Weights of a small mixture-of-experts language model, trained from scratch on English Wikipedia: 32 experts in each of 8 layers, a softmax router.
Below are experts of layer 2 (counted from 0) of a mixture-of-experts language model. Rows are named router (the router's row for the expert), up (a neuron's input weights, with its number) and show model dimensions 0-191. Each number is 128 + 32 x the weight over its row's rms, rounded and kept within 0 to 255. Numbers have three digits each.
After each expert's rows: a language model's description of what the expert responds to. This comes from a sample of Wikipedia text that the model never trained on.

# expert 19
router:160080140122132183098107134127105149176127086152117157082134147149146149112157124116103168121134112195125165130172105124106171109118097135115107156141132067144086145141166171121127149153130149101001117109138227131099192107107084137128176105114086118152134179125137177147147163116114143130152175159126146121110082134094062148164118105119168093119089127208084126079112143168166138153131130090180127056137117144151141126151150167073151138102111117140061098140125174102133097152041146118093095130100131120135070169150099136092085168145160090097101170156092136123147112182098130060
up0:126134171135118122131104111114113168147137074100168120191104101093106164109094155120119135136082132127099203121116109136153082141103106145161113157169085168112114153136151177159156142053128117077114133170186155107142155144086111122088152167159156119116136095138108116180137173133166114149154128130109071089116123144124118101066124148123131114146059148060140125112112115112117134169170087105131117106132116093164122079113255113078123166151201120108118081139076154163093113089102171122114114129134149177121165175107181193104107158134093144125135051071143088163149124186079115106
What it handles: Row-ending table pipes. Pipes closing table cells or rows, especially before a line break in lists of titles, officeholders, stations.

# expert 16
router:098096138110110126153083133104155144120139120144110167104124137145162149101152132107112149130142066104097156176142151108116133121102137054103171102113096078137120164042112058109089057136108133133125125130169182148145152114104105172202139091119042138141211093115096141137239123118156148148147152106142148104068149128075094151141125118125132101187154104214153152100110170106152140146133144101152141094140073120166105064113147162124163154137127123141114056141122130121140141188149112154203135148108123058089131113163119143122151105166161125077156209153142086095112141130103121105
up8:123087132128115161118107096138116155158115165111103158150120120223120177068168094064116088155132139109168137109153121073184137163108177153106140141118119159115126100107105116182140104162104147116183077104225126170114094144090174137201154128085106074172168137094128147166133100105162076100069122116091148133162099161094180119154114184109127097064115081135136150160101123127105093124141136110140127144081166118118158136165133164152129135111113162125092147108046130110154169154129134128129131127140146142083074129173150045143092168124142154061120187097165077129095159143147107198
What it handles: Proper-name endings. Final pieces of place and surnames, such as -ton, -ville, -ford, -burg, -ić, Ott-awa, Fuller-ton.

# expert 13
router:119132178130113136144132078109158124153134062126142156111179158185135175118102157120103124119115131205118136121134109098119109086130143175078124134150089145133131166097116104128047140145059182029070095152113104172114162095110130080119163109145187149174110100144175141153157120125108161124117087159157166128116010098169048157133109060136112138146151114135106171106130123122157174149150192157148146058146093088197077096153117135121135144131101138139098121143103136054135132119107106141115136175086105130132130106150101152132116105154119070115097173135086156144172098167123135078
up11:123174158149130169141083115109172180103092180130149104151129135097101138102083113085111138119107124131193153131110131134158126185136123119078163118109103093135132135102115135168091122158159108079111148137148109173119150182121101144107121184091082112165077156158128156128130083090138121120074130148154148119167142116086122094098120149082124104130106097176050058138097096067193152164194111134183170076136078093101143130147142093175142124130144158158125138147159162084120159137181097097167072178105118157081106045146145085101080125153090121077129137086096067113099178186138190151
What it handles: Table cell separators, digits. Pipe and semicolon separators and digits inside number-heavy tables such as football stats, climate data and chart positions.

# expert 12
router:104078182077152157091101085118100108149157097150112163091181101154156161091158161080127182098101119142104156157172107095105160100097114126081162097147107111122127159114157094114085103172093173107095115150151145172157148105087074103151171097107115137192153155153147147169163137104124157154168167122081173092096091078142170165183088113182147078145147157148142152083086149164141101184141150102160169103174114117172074131129161131109177150099084088163096091174109157092102089163108181107132088164090100116105097153154091145132105145158158119087084136146084122087163113179078164085
up7:111115166191123122125119079097186128136183159156120153140086037121153164097166160109180122169161083086107085237122121090152121167125141121123101077102127114152151111104114113124102131107149115132149179117080150156173142091087121111121084153127134060085088167107122125152153138144163122232104157107166129104113089091158112131135125140131130145119145124134083149154143093108111152133126092134176110133124091097148113144143125149072129098161135126176167097148191089150118128148086106101123107164033075128196115192176059106137099129091111131156129123163118147192124172164080143135
What it handles: Mid-sentence word starts. Broad mix of word beginnings in running prose, often first pieces like ab-, exp-, f-, Comm-, plus U. and connecting and or ampersands.

# expert 0
router:116100147125137181111128080118051126168149073142133165090170105117138097117154138112151146074162117127145156155133109121130200108137140095128140113157112078105116159148132126102074144122161129107090124153136117104154163123114116156144136056108159194174139128102170120126169118111152165177185154120125215062115135117173183172144122065136156128113136123201088128086081158162136074145132151162159138086137134013124086143069155107128124147122131131180117109171129106113125123141152133077166109138060098100095109079135126192065067163116166084117152119146098121099180113156103170120
up0:113086134124121164158135159121150139126150156153137137072150100085192116185172149123101089151154099154137156119138085079124130172195144112156153076140167088121094120086125120169088139123157140149014103162162078127121142103171158110163118145193088108098171085134150111116059143087111173156087187092121131128163092103173136184101104142123133160100132152178170129119105154099108117076091140148095154124113135075166076121150196139169132165127123123129105048171106119150116112174148147121135121074137136130079135158097109181142073141105141057156093080071106130100085082120122138154
What it handles: Surname initial letters. Capital-letter first pieces of personal surnames right after a given name, in lists and tables, such as Pavlo K-, Delila H-, Jana F-.

# expert 28
router:094076166099149164098081073110111104156149081149094153078173098169160157089141155092107180097094100136097178168162115095081165091100111140086179104172095105092144164088135106111096098178109158103084116151174118170159162096092077108150177103101122143180148141151155160168153151096111163151155160094104167096090093085171162173178098089160156086151157159129146163091081170159165117170172155107141176109172115110158082122171153143080162155108089098144106106157095146111112083160113158099142084170102097113096081148157087153143110140163158114090108145136087114098159106159089144095
up0:160090178081126159145083128082130118153149149132178100158120084159101162129097166138147179139139138092144154150148123132067135132133080127116188116156131141109088107092079146090150165130115195085159177136142188121150155130140204117143148139123122174163130172115134090205109137186140178112177106164150093156106179179108170091166112161135095122186124165097122075091160197095047175178110145138129111089122114093113164121071103137112095087074164115090114153099104124139112192130067135165096124160091122099133140080136111135093127126116139128135100157081078108085167138098135065148
What it handles: Varied content words. Broad mix of nouns, verbs, names and capital letters in running text, such as status, acting, Charles, hospital.

# expert 21
router:087154128124135116082101093135061156149183102234114168124165105119136131081164129076088125076060109142146138123150105117144168118118130107111129150142065107071126188188163098105137093139136120151165094145122066166117154102105109117146132069131201149168108155135171134130105100113149169132140150120107131134087115130145102152128124138111143105121165141130123136146151092161180086125151158171156122075154111105123089173092129121107145151061135138133166132208098224127097069101116168057151110134130099063135111136165148170118059164142122069124114101094068115089177130153121165101
up0:169173131099118126118092112084124105164153139128143123059124105082101089203135102070082199118126088134158104121164142164150105140139080103095179147193145152114080182168214111113113113124108127108152141138094124141090099114118078116054092123121102149159119197123132143185125133092130162125189060081097101134091131129148164155148153131123160136144065098200130075143148159134150158141091132132138153120080134164070182106122097103190171150081122115116101145147109136135093128103167146096135153145089087114127166204106136163123134085075149138132074097136160161124186087127083111144
What it handles: Place-name word pieces. Second pieces of proper names, chiefly places and surnames, after an initial capital piece, such as W-el-sh, New H-aven, Wood-burn, Sand-bar.

# expert 8
router:121136162107177199042123179143135098152147136102094109106147044125129119090141165109167155117079095223127176130140127138078178089100083136116096096109106113130065135132107152130142131161077165029126142158131115145136126105120113170173127102089150119112121166155162110157128105111114114108152135145132160134081114090079045132099066118146165155147136132111172180081123104144131166168198130089153144117203132126121121154134137112115137182133105092185127122155133185101029127138155129092145104177124113099070114170114109086136116145150128144103153133166146066122154100156127141144
up0:175138135157131134099131097150109108103153157099140112156142145086139131103148168159189097142102127169129171076136166159152092165148161112167085157085143156102090162113113151094152144157144124149100165152124150131130178114079093093242122154112092141174131144120142155125069109102088124138168118115151152097176134112130130114097220124104144107123109067067156156110137135094137086140132150127107104177143057095121153162142151109128110132173154101107056132141137111062095109201174075089106121166092153118154089151235117188145128130137116150110133161085195098061139130157098128096
What it handles: Articles and determiners. Articles, possessives and phrases like of the, in the, ', the' and 's, plus ordinals after "was the", such as fourth, final.

# expert 7
router:083097179100146148104087084094103097154154097142099163075180116171166179087154153088121184097109120141115157146155112088078139086100109138084160114169109110108131164093143112103110102171105151105095094143166136172155163092098079111165155102107114149175129145150165148174158169086122165177161171105094159092082094090169174180169088098171159108154152151133145160081087137172153103170151164103160160089172112126147077135139168137081181155107085107156102094172115153103121091158086157116144111182087115112102068152160090147141105162173159119081091163131098124086143102162081146087
up1:170162097173111126128065110079116144057109151108141086119082164104175126133159090101090140136128067110134088095098143092161156208100070205107159030139216132122124109160128132154142201137131137143119162159114139120198134085154098162142139095100084103100113135133129111175082149109162170122071184147103140149111131139071114157173133091100163113109150125111097130141167065089098077168120144099084153111126081097141101169111118122144115097132157127142116140107088111140101070161122176056154113129115182090104107120182153102142123124144132132101117165152087115165116143161088142085
What it handles: Word-initial fragments, mixed. Opening pieces of content words and abbreviations after commas or prepositions, such as contin-, US, inter-, ISBN, r-ice.

# expert 23
router:093116129114116165149114112092073088194187107139099135136134149162166129127164154140099118125077123136155196143128069066129136148103099154133150047102112123143071166103098113135073106173154148167079120170111145131120187116137107113156147120121039148145121131128133116144121129095113134148138129203117181132137023096149126133165131107139141102167136166189125108068083100146159162153116139084240170119155142143158149077102150198103111109089142112150031107153111121111099133100181106141148123145110108135111115096173123073084163104129126099123173174120156111146121102118130161111
up0:083142157158137117070183146157099156123116078121149111149149184115161124140126120114111060113094128134126098132097121170161153174128131182139131132113130111085108125085145123124161093173154131174153155129088138130097185121117112061044152159105153125147168177116092105102152129081081148134108104205163128135122101096143123161080114113129177103138177169131131130122130113103153133138092172077138183138121156089201077112116131134167168156111109092149092136151087169073163082089130139103000127150127175117155147174168122157189102068136082147100098107181173146155170118130129093111
What it handles: Closing brackets and endings. Closing parentheses, quotes, braces, table pipes and word endings before line breaks, such as (MLB), (GMT), "Love Changes", omissus.

# expert 5
router:094080160084151153112085078107091101159155094144092154084169111169168175097143171093118171107098092154111160163166112096099160092102098133091140102163106105108133154099142115109093097185106162110079116159158124171161173103092087104150159092112110147175134158150158149175166164089122155178163156104084168101100092083158144170164092105164148101159159156148145157099081155159162106169150151102154159088165099129175076133156169126078178155102084105146101105173101150112104084162102168110158096177098088086089074155164092152131110167169161140082101154122074113094146116160081142087
up8:087138131144094156160085121121119169102123064115092084118111140120176158162179106116134137161136159165118188075127137128155169147157097140162142119110096092132104129114116113113154138195108114118151143159134123165185122158134097126204130148125102070140162217074125173116132160067079125128112090106127113153088112154137149140093093113089223113126170166089092082092102176080139096153121146147147135123136078135182099133128207056087142133082129160133157170186133136142135057157112118118109148124109177118188183154111142100144106114154164080214161086119160100092153154128141136115
What it handles: Mid-word and word-final pieces. Word pieces and suffixes inside or ending words, such as German für, golden, gesture, reviews, plus short nouns like gold, rock, coal.

# expert 14
router:119113122107136145153090118102132142163173135154084154086137137131150121148150127106145123129109111153162148136148136120127119136138088109115149100101096100078107119042144000131119102146132113113098133136159145145147162131041133147191134093154011162121105122109139174117101160108069156159121167144141136095124120100096145212146076116105157068135121103186163108147068073137146049146143145147160110071155155170168128087162156158131137154077145115203131113153126160110116135161185170097189117136134092141125106147125117134139129178131138069085108177165106110121166115128135178131
up1:118141132110169171099170121141178158099043044123139166130121156123113164143169046112117161106070137160115107115122088108133078051123160145147076112110156119097158087110132134214124138106100146061177155164107135173095111088108144120134101164203163126111122114139154117159023129182126141171123082173151108150153119147166127121115127111124116118137120129098163122154124161135146069128119137129093113148186135121176128138187087117124150150075163115140141131149106114080114175155089164161124115138114079090169089154103177143025147111141143116084106127164096116083113117114110084102
What it handles: Proper name parts. Capitalized words within names of institutions, places, events and movements, such as National, University, World Cup, Civil Rights, Holy Cross.

# expert 25
router:111132161117139151131120184148112125165190126133053149104107116163127154111158184121124170119100145179091144171164154094052196141124130143131090129138109106141127130092171155105141125170081116094140117106128217191152102092087126141181162115070138162143123192161132173154120113116152101137105081091067142090140128111138140124133146109130189107135126195100092190070101129141187127122162135110103117183113007146157055151123113090066134130082051114127154136135113148076142109138154167138091132128128088132096092164176091071102133141155119132118172139126107119125129106148103125118
up0:108101147173113124162108132137123140154059147176119133133100098130101151097177162138121079123121117144131080160141136111115084140074170080137120114124133106156134140105137161146155124122115119126053107178056050168176132098100165150139148076103194079185154176164127176133141098159157151108107120123150140090110132102118140075078142124114142108125126149116124154100088085124064100172118102117125131175191071128131158223135101108112141136160143096147138183112132213174102115118150162165104091082116060111179091083136111104107163181167149132169150175123123145146113092159138120222
What it handles: Prepositions after verbs. Prepositions and linking phrases following verbs or nouns, such as for, with, of, by, between, against, such as.

# expert 18
router:080115153110143118088116088149148099102100110148147163118148117147126131115197185135103129127120127202067107122172053114106173103142092151102132152160096111150044139088129115137118154142149149096130107134122199157153145145103109084128116144108209121148150169166221118151089144095047132137143072121102138121119144113211142139166135097141101131138144092046118180090138134187140092158165147102172169155155136159140034179114142120104151161132100116125105112167098164128095122141101101081126126172109074109055139170122124108104122126168129158068146101090103091082134119135099126108
up0:123191166107075165117047091119053111115133133152113118141142100118091119164157166157125135078108156143094185128144117107195086080151199160128120134084110103087115104104120135179101103103118110115163104134144137129157180132101059150075150080190187151115067122113128159152171084108148103105134130119182126113091136149104130088145116207134130128058150149119086157116175150117087129137153138097115117159138117241126113095088176093149160138132153118152115135157157076090078110176134096134080170179181145078103069158149117172156136127130145123142157083097125100120105135122118099136
What it handles: Quantifiers before nouns. Spaces, numerals and quantity words after some, about or most, such as some 500, three vertical, two, several, four-light.

# expert 22
router:129082133156134120102081125126071156122162112158147180126142134139155142098149114124141183040182135119126171189123157138067145120101109048121121143133098106145165104124142104053131105090147157124152133183140130167152114118111102167117133068049090158115081146107097172136209162094175117141198162061133194098109132113111181102126087123151144109150127196173091184090130143140148068133130142141131118134141134118175146077084148168131138152141105094163076109142027104136132116150146140117123113148114129092127131144171103139129065138145152091136119202113087105068137143151098130113
up1:134075178136094144099131175109177107156176133171072110115137117134138119099140101144114069120153144061143122118200165163207127147069179097117148191126112117105095115194144113104075104095117168115105129120162046124126095140133100196091126096074094148122135168103171145072152080107204137086103151129123128119109117146114181161158148107153118192156110144113141150104156102142087157116096146089158105145127124152178109125124158138171126081112111188175138151136120142150166101164152189151054133147100109143151103141136079172048148132171156096113138174138111184098120108141082143119
What it handles: Personal first names. Given names and name pieces of people, such as John, William, Thomas, J., often in rosters and cast lists.

# expert 17
router:096103167096150155091081082115115107164161081147088165085160091163165170091155164082120178091090111154101166137180118079084151083092115131080162094162109106105133170095140116104098113167093158098081104159162130171157170105100089094149157102102108150184146144149164154179148147099114155171151149102088157094083089083161151159169094103155158099171150147146148164082096161147162091176159166109150165075175097120150088122160164130099182174102089089162095086157101165111119081161099165120167097146094103089116083145164103143141110150150175124092091140126096103098162121158082161108
up1:091124120129168132119138080137163143211140176140163145100177106105042123156149123123171168125105116098172068157137160103140084105104140123087067115132178119173108126117093141111076122120123192144136204166110229123106124159142111124175095107115107111143128181123120151148093146083111106119181144101146039133126110145147151093060136132063105081151103106179104130114129107148115105120099202147167123093161166170148168078137120124120144133116131100095132162147186104120053098138094143157150090129120098130158093099208096075093139176172169122109133143148109093129154094135130147132
What it handles: Line-start and capital pieces. Capitalized or initial word pieces after line breaks, headings, numbers or periods, such as ==S, Their, 75th, Ramu, At, On.

# expert 15
router:094092142103155154111065102099101122158153088145094139098160105162174172105141151087099159088103111133103174163186134115101155073095111131079147110157113102085126176088122108126072111156101160096060111161164117162170153104095099101147169110093090121189138132133146125186154149085127175177157168093092169102100110074169129156174121102163154063148156165157136174101092154169168102157176140100143181125186122140134085117181160142096152170106083085149111101168111150114111097155082151094158087174116104098114104143158099155139114166174152097105091156161065134096147109167093174102
up0:115100200133141188149164090112118158097142172106138123088117201067188115100146071136139132155122074168162170093155150151118120156076152123114072159117096141151146104120123119080125145136158132115140080164137077072153117108116067130174167125204177082156108171113066117178126096090152161151082115173069120186106084144113124105154156143148170098160122099125117189120069160162136140124123116093180141114132093159076124105136164130075176102157155081177128135102122153114121175055138110106066110157113133140136181138104207116086084145148132151101119112138107148110137116145132077141
What it handles: Song and work titles. Words and pieces inside quoted song, episode or work titles, such as You, Love, Me, Move, in track listings and song articles.

# expert 2
router:128133184132199129092099092104139131180127087149103128142200141165143200129129221083118149111108129169139152153157159136140151083118122110115075120214107149160104148100127128121060151114094190045122094175159116114176118129093110132152126138131125223111104097168134169150124197099118174116115180183114116101087084119136114154129146135151128091125106161059166113125125094134130052150145112071091144154156143073146064090112152120156138170136125100124116085145075132081126105120132137138153121116138134092099110142135122165108123123129151185126212117092073110128103089153094132129
up11:075164148140131124064095165160179114135099091077137146179121190158138123148174170092085157097094153183083122141169131137141068133163180149150128125139102126140099158103070145077117110098098113137163039107086121170116105117143095162181104148111160143077122149125161125160125099080104128144153076105110097088105144108106091143108144139069085161113160090109136127108114082173107105177141055138059104116129151075177111127113139077113144151119144140175169130168046150135150129127081186132112154137119100110095168125123088092108114110084204143090130107213168122147117115139166116105
What it handles: Date year beginnings. First digits of years and date connectors after "in", commas or month names, such as in 2016, January 19, 2017, 1992–2020.

# expert 24
router:096107204131119093073123172099136087116151121110108126098171141137174130163135178117158139138108138117138128121132095110125122114086068153140114117141146120109160147106173131081072070133119130086145080111167092106147142137093109193136156121008160140137154177151102167153119149109172200145173041081118151059110141103078059149139089109136132124165134156082152125120094207149122194149120146075102180166151080128124171190099118143084093134094105112143125088132122162092131104191117137104143142118126139133126083171165100074076114123129151201140125145137110113156134145151109131097
up7:115112143102134087093118120092114130149116187120143059078116111169176182113149158103147078094149114090084053129136084123139134120137138143148149138155115090086154101119064087096133179159136100149182124103152107130175145166083168143101074195132141135135099117107138111132150138194152138163204061130095128074082185134120096097092157171062081093142126128167141188128108082099112114170146139144108137106129115154216093134110142118104050059118166146153107123147193109112169129196149122129124127134101116144101167094136132124134123138160142092090153146138192132179160100092097167118
What it handles: Predicate verbs. Main verbs and auxiliaries in narrative sentences, especially was, were, became, and past participles after was, such as seized, coached, recruited.

# expert 27
router:067094118134148125086127080117112032160174134158117122080146125127122136084104127104222154126100104115161114173123106150105137119136065129131216079133122128104092152154140089118154086166111148134158083147123130143133142127110108085132133069116133125138141143145151187170117095112043117134126187107114114099110108129129113142159053117152190124171131189090108144117085089149139153158157181041094151152116145174151139202126118147130125143094137160163135125137115151117110123168175130124150115146135096116167066191133085057176142168143156174114116156080100083045118109136130101103
up1:143080130123094133095154204097105186114148138123114090105156103145114162083122082110133091114116183139167120137118155160128165137088110086116106080127125158121141084125166066163076132198149146157138113128123102122151134153080149155110133112090110135118121138090043094143140134128112091158155225080159148082114104114103159150100117090099190112121154122118099134144164136156143187147084086047122160081136189091135112171140094173145177122122100079115130098118157132176138150135119147121113142152179095106200088193109113103074112038162122084149138074055140142119085135134135122106
What it handles: Role and category nouns. Nouns and adjectives in descriptive phrases after a or as a, often defining someone, such as politician, administrator, charity, government, collective.

# expert 9
router:111095166084144156102086086092097098156148086142094153092167099152152173096151178102130164094104103145091157150165103101098155100089104127080161093158092106099139168095140099107103107175095156100084116155172137168157161104105089092159160108099122143188155137141168166181170147089113172169164157106106169077108090083161172158161091088166157081148153152138149173098084164174156109177165161091154156096179109115164076120139157133075168157110090095154114101164086172115100093151106162116147099156082098100104085150146103135151099163162168127083092153120087111089168115158093167088
up0:160173103166136117109119168110175068099142066152165129149114140171129166090110089070145129115125088239160135115061109069133155091162191111101170109185147124112093174064166175075142108141128162086175103166105141165157167147156168199119163088099104105148118150093127141107050084106160149136113102125141091131085108164098108153098081190160092109153115108129095169150118111140140152101147111123160155179145131145135181141112128163098133083110134152148122146171147152177122107107124158132156148128102133136107121130138145055134085106098078088176166150137205131141104131085099126140
What it handles: Word-initial consonant pieces. Opening pieces of ordinary words split into subwords, often consonant clusters, such as pl-atz, en-roll-ment, bl-anket, cor-rel-ation, furn-iture.

# expert 11
router:144128112091179146097099157117123102096111131150105110102135108125128160110178127142124161095126083143075131117134071138106086107072108101074037114118105100115153157132153197063125120155103148110165089170121162150134116089147095113123155135082170112151188126106156154183115170085099193131141067111083116112134130137066195122160145093174179093145130182063138171126133179147166136123155141129146124176121059182157147156156153118062144157102094134091141118095118139123123123151070185131167121159126110123061169129170092111088138195139122166160146109089118161121139074152076177101
up0:115201156115116126043189143124188129148106194127135101073136106165065133127064114111130071191156094061126117156163146165089127083119071156119167123160133127108150110111102128123137142104129150151165136130147185119176094115129131173128166132144146112185163084115103137144148153076129140150167105163146076084151132097111126136146126147151161076122179191116139124097112130065166143139177122099192126091091086132153087146146138138099096150134130134192148118080140133169122126171111146153164117151116113129105166154175154140090149136105144182171193089183197138118076085081063111100
What it handles: Adverbs and function words. Adverbs, negation and connective words plus -ly endings in argumentative prose, such as not, than, because, certainly, definitely, for instance.

# expert 4
router:087121126104153134150105130089176046117150132120124125131119139148144128135141173122121140135107060136104125150151030123100128099103095149083185082124097117151123128125151143143112118158105133115171093124133113117121129090123088180109202113120066139126135170099148115136095189094071179158166145176086111138120136070082183161172130140157110136167108120078123130107117155113131188171133134160141134158167095154168139079186118129118139151087132075171033118128116133056144115107172149095156127182124159106168057199124077057146131112148140175076171142129094115119169075137115166150
up1:169149189132077109119141055116092122183127122128102113135131155105076137143143199137114138096114179117163127172102097113138123133122137163139148070120124035130123144158130108107097098177093151133163178156119123064151187108150117154084114111094064117106077114127146123085121084057250066155124172107108128141080071129137085061061103138124141131139143113168141138162146122168117169116084088158120155090128145125127131095172176113160114130126119158126198116123115127098134110109101133124176142090152096094115131138185133123151094164101118193105146131116111154105200072124157133158
What it handles: Clause subjects and pronouns. Subject nouns and pronouns before the verb, such as population after The, it, they, which, who, was.

# expert 1
router:112102153079188143054125160090119116140117125131109105138133092202139134119148166092212131113165140188110126107118136089084111119079140130083131133148125065118133164111084119057136146130119154103112146155152190133189153082060122174133127135134090230108109143184120120143169102136080105170157153099059133119133090088084104118154138127146106132128157143135122181112105231119157124144166121078152153166121138133148151129158117150147137132094064136140086150115071156137095118136120204036126112150128125113135109168167100103123126108141190193088153119127131157097156102161111146115
up7:108136153114140121090126137150123111088147149142127126114190093183114084135145141120114115120152117082105085139066131148149171076101113120112093119120153120129206107098122069133195147080099155120114073114125067116126101093114166150179145121081108181146050144074113113123165049145115148156128155149138135129111149121118114131122152134097114211104094180177193174122091163096124056103177147134103150109156182138128092133077137138174102158126116170125142075181084193160165223122123163106143159142170125118092161129170124097081114152173112113141092109058118112137154121102165152162
What it handles: Sentence and paragraph ends. Final word pieces with periods and paragraph breaks after dates or clauses, plus sentence openers like In, Since, though.

# expert 3
router:100119169087108145149145170054126162134092082176142159145149065147126166141147147089086125132074076136080121132132061108101197113140048142137083110198130103044083109107120138098108137164055162043138073162162121117151158052083136121143169116115148130145163156138148119129118137132145101124178131149130233152128088077149165137165113104159107133109172146122096121113125118169126131121119108148104164086178112073122153186135171134119162123142102110135100118129105140137099083162143167146098085127110139094115104108134134159155161184141157076135141170124134043135092123158138126119
up18:107136076124084146104050126156131126118159161074142123071122134113173120184054109098117119071098112164128130125173146106118136156130147142120113173050105075083158147111130110107146108137134133099150127157133175098117164166109125095142100132162119126137059113125112129153149171111140114139072189068139090142120150117118140152151083118136080115081113084125117082214113151186125141108091152130074124161135189070152138124169069118096126133116148113143131114157175145086226127120101145141192148160166177142221147144150114133145125216183134123114123115159148106076109163147176136142
What it handles: Table and list line starts. Line breaks and the pipe or dash tokens opening the next table row or bulleted list item, as in infoboxes, taxonomy lists and results tables.

# expert 30
router:085138165115148175105130170099069129182167094117107171113122069125199178133133088143195147097109107107105131164121147107145111120134077096138057121191089169124096116128175170148122163124106119132161130145154198157127143115103126135128144125110082143156162122133108145144124214132124132135106060143127128124101016135148140149128105104141148106137175155042165115111117136120115099131147139111205123120123097154115126125067120186138205118092107083155102128188111147116106109144194164149133053134072118107149135158136131117096083129146161124117070096131138106149203097144140141064
up18:149083188108114172121114096124150112099120161102124160144130085118174123140121156140102111154173150119058081075124130121138152178102186156152142170126145128125121111110171200095146165090159144134112182125200172141099164221139113156086150094115097149115127113172061123141210103138101133127158162082121102110118113133067123116179048094096119127138072178145069117128098133118138156146069182114173118140145106184138098187164117149172138136115091105124067153149112117150115136158152135119143152171157072169131139110084079149103150112140161084151116137075090105170073163141163157095
What it handles: Infobox field labels. Section headings, colons and field names in infoboxes and headers, such as Country:, Division:, Born:, ==See also==, Region.

# expert 10
router:104083159084155154112103105099097099153160096147102161099177102146160168087147164085109177102101093139100150161170107093085153100093116121094178083171098108099127156103124116100092106170116175101077106151160150170134157082097089099162173102111111154180142145161162146161151152100118170172162152084101173076108098089168156161168098106177164092152146162134144164089076163156158102169164155105151162088165119114161070127175162144094179164091093104159108102162112164108101089148106169100153100165088090090109073155169088147133101149167151128086106150123085108081165122161082154090
up7:074075100171170109146075095095168131128183144134097149093097098070111129105099157061117147141112134128166145162089117071139119155051128146054073089104149124157141213141080131115101160106161157135114117062112159107079127119093147105164087091157103087146115165146147119107106136143149113157191102128129132082116100122114089155115143123104119162093154166133151148147109165127141138076027127167129128093198131091075117169103164142096123121105103074120171112078111173090128171137123134136140106061122106119143080180098095069180125081169097130124158124125126161162135103131075102148
What it handles: Word beginnings, and-lists. Initial consonant fragments like gr, gl, p, v in inter-v-als, and list connectors like and, comma-and.

# expert 6
router:139122130107191171102122188053102150108160084124110155119194094192125145106121138091134131082063103168147162210162110101106120107113118107117180120207116116069112111100116114146169085122133173130118122135133116137135174096141148115143133122144085104140138103184141147127152242079142117157130108115093131132037100090179131091136105128156107116113152136207197104148109126154149187135143220098128151150124048087141161070175160125112164132097109092142127075140095154096101100127142160119156117135101138111143098181108159140130095144121140128124089165136119092123132093140101150146
up11:176155149090135128195134116036140155113137142147122075153119124123113128101098135125132121065080086119190143100122064071089089095125148143120107118175096130152152113114060152116128101196110175129154149184170099164077099124173109108129093077183094114134110138190139163121144155099072110102142137115147170147115111127126152135166119174152072115175094148105140152120140131162174132090068131069145158121131127133081171146124082153086143054107136136113133085093082118135204103108153106154162181163063169157096137072118094188136130183105135139160125149131159093120099102187136114141
What it handles: Year and number endings. Final digit pieces of years and other numbers after a leading digit, in dates, chart tables and seasons, such as 1-986, 2-018, 16-56.

# expert 29
router:103073163070122174102107104104098102149144106127090164087163104147162146091155158125117169129107105149113164167171126093113139104118108126103146075157104106143135183084126120107089091158099168086070099159163133151167176109102105087148148085114104147172129129154143145156179178091100181171162150117107166077069097112141159153161078111154145074149137158154122163068092144159147107177152159081181187138157092152169089121137161140100173179107078090170066097183117154108093094153107145111154096156094117102092102154178114181117106156182151112094125161164077106093158115166096154092
up0:120123134137111083139155087121099102173113158114113051095107062199095151113081142158166117135130123070145161179127126149175158098157124078108107171124127093178116131154127128120134128169095171052137145058112139147118167142155151106142058125111131193150166130171121108161064142173149146099201122108097188141131100131043119112108094085084160173142073182187174132090116095103173136153112119154124109134102125128169076078132183137073131151086116135131132115119137131156152148115106044145143137091129155108121114117123098129152148121125178132073138154108140117058144129158123052156
What it handles: Name and heading ends. Ends of titles, names and list entries before line breaks or brackets, such as "= Battle of Una =", Jr., (born, 's, taxonomy -ensis.

# expert 26
router:149122140127169103120107081117108099142152119160145143146146108156160160101122123100220135116121097237069136132173092098081126092095105143083157118124138116159069143121146052128116093180133148132052121162141111175146125157152062088119153140083168151141119142101151107145197112083081109180175047123091161091144100148185105126146109107140137117171148173104150127096115111146160191131112143119159151068128061092102115104185143140124124160153068107112096101121114135117101083180119142142157085144042108118127112193126103180155139147147155196125106137121136156148155131131112145097
up11:123104140158068203131164123168156128131133109149058154165103107044099139156130113159169176149128086173127181097191127133143178118113102117150037120153095165117158149123127076132098156167123140120151129152084112129130126165070161126155093205126114187097101125096107125100163129099149121141186102130136185115105130137090116150118158153162121121185071138161084177082131111080175113102076147090135133143161090101078099117158082144107106062143093111125118115077088099137154147149118100064139114098132136124078123155156115126147155125210101129099126069094120073104152070135147084142
What it handles: Numbers and measurements. Digits in coordinates, times, statistics, money and tables, plus units and symbols, such as 92°44′50″, 47:55, $150,000, ft, km.

# expert 20
router:130116133102113175129082075107084116144130112168113145129158126166166126080107097128144094107109106107097134172170096129126176130089144060078125082143146119147101187117105096049079045117110140154162070099168133175135201128140134097153128119147114155168170166127150200141215095145114175147169134148124111115125141153088090132128150120124108089139159104129119168125151164113159090132143140119094173134103139089157084126091226137110163161136125132168110082133158129152086140157108112085165135148089105065025152102149106092122080176185152117127162095096111135124143124127095168075
up1:129118163110095134098149131161149131187161130113110066170055106134116103136111141106132044112113147210165197146110117068132152140153162144170104128064193121143094100134169131130119175121133109131155169112157171081106098108129115120087153119090118166151141128088134134145140130135132114170153220074155095162148065127105110151151105074174101119117076109151159139117119157174162132144085154094114166101145118184174157114075052136076079152122129139157136128125142120209105163150112101084176105160079139101114171182167128135085128122145121146147168163140166142123199154111090089116
What it handles: Foreign name syllables. Syllables and diacritic letters inside non-English names and words, such as Taizong, Tyumen, Doha, Copa, š, ç, ñ.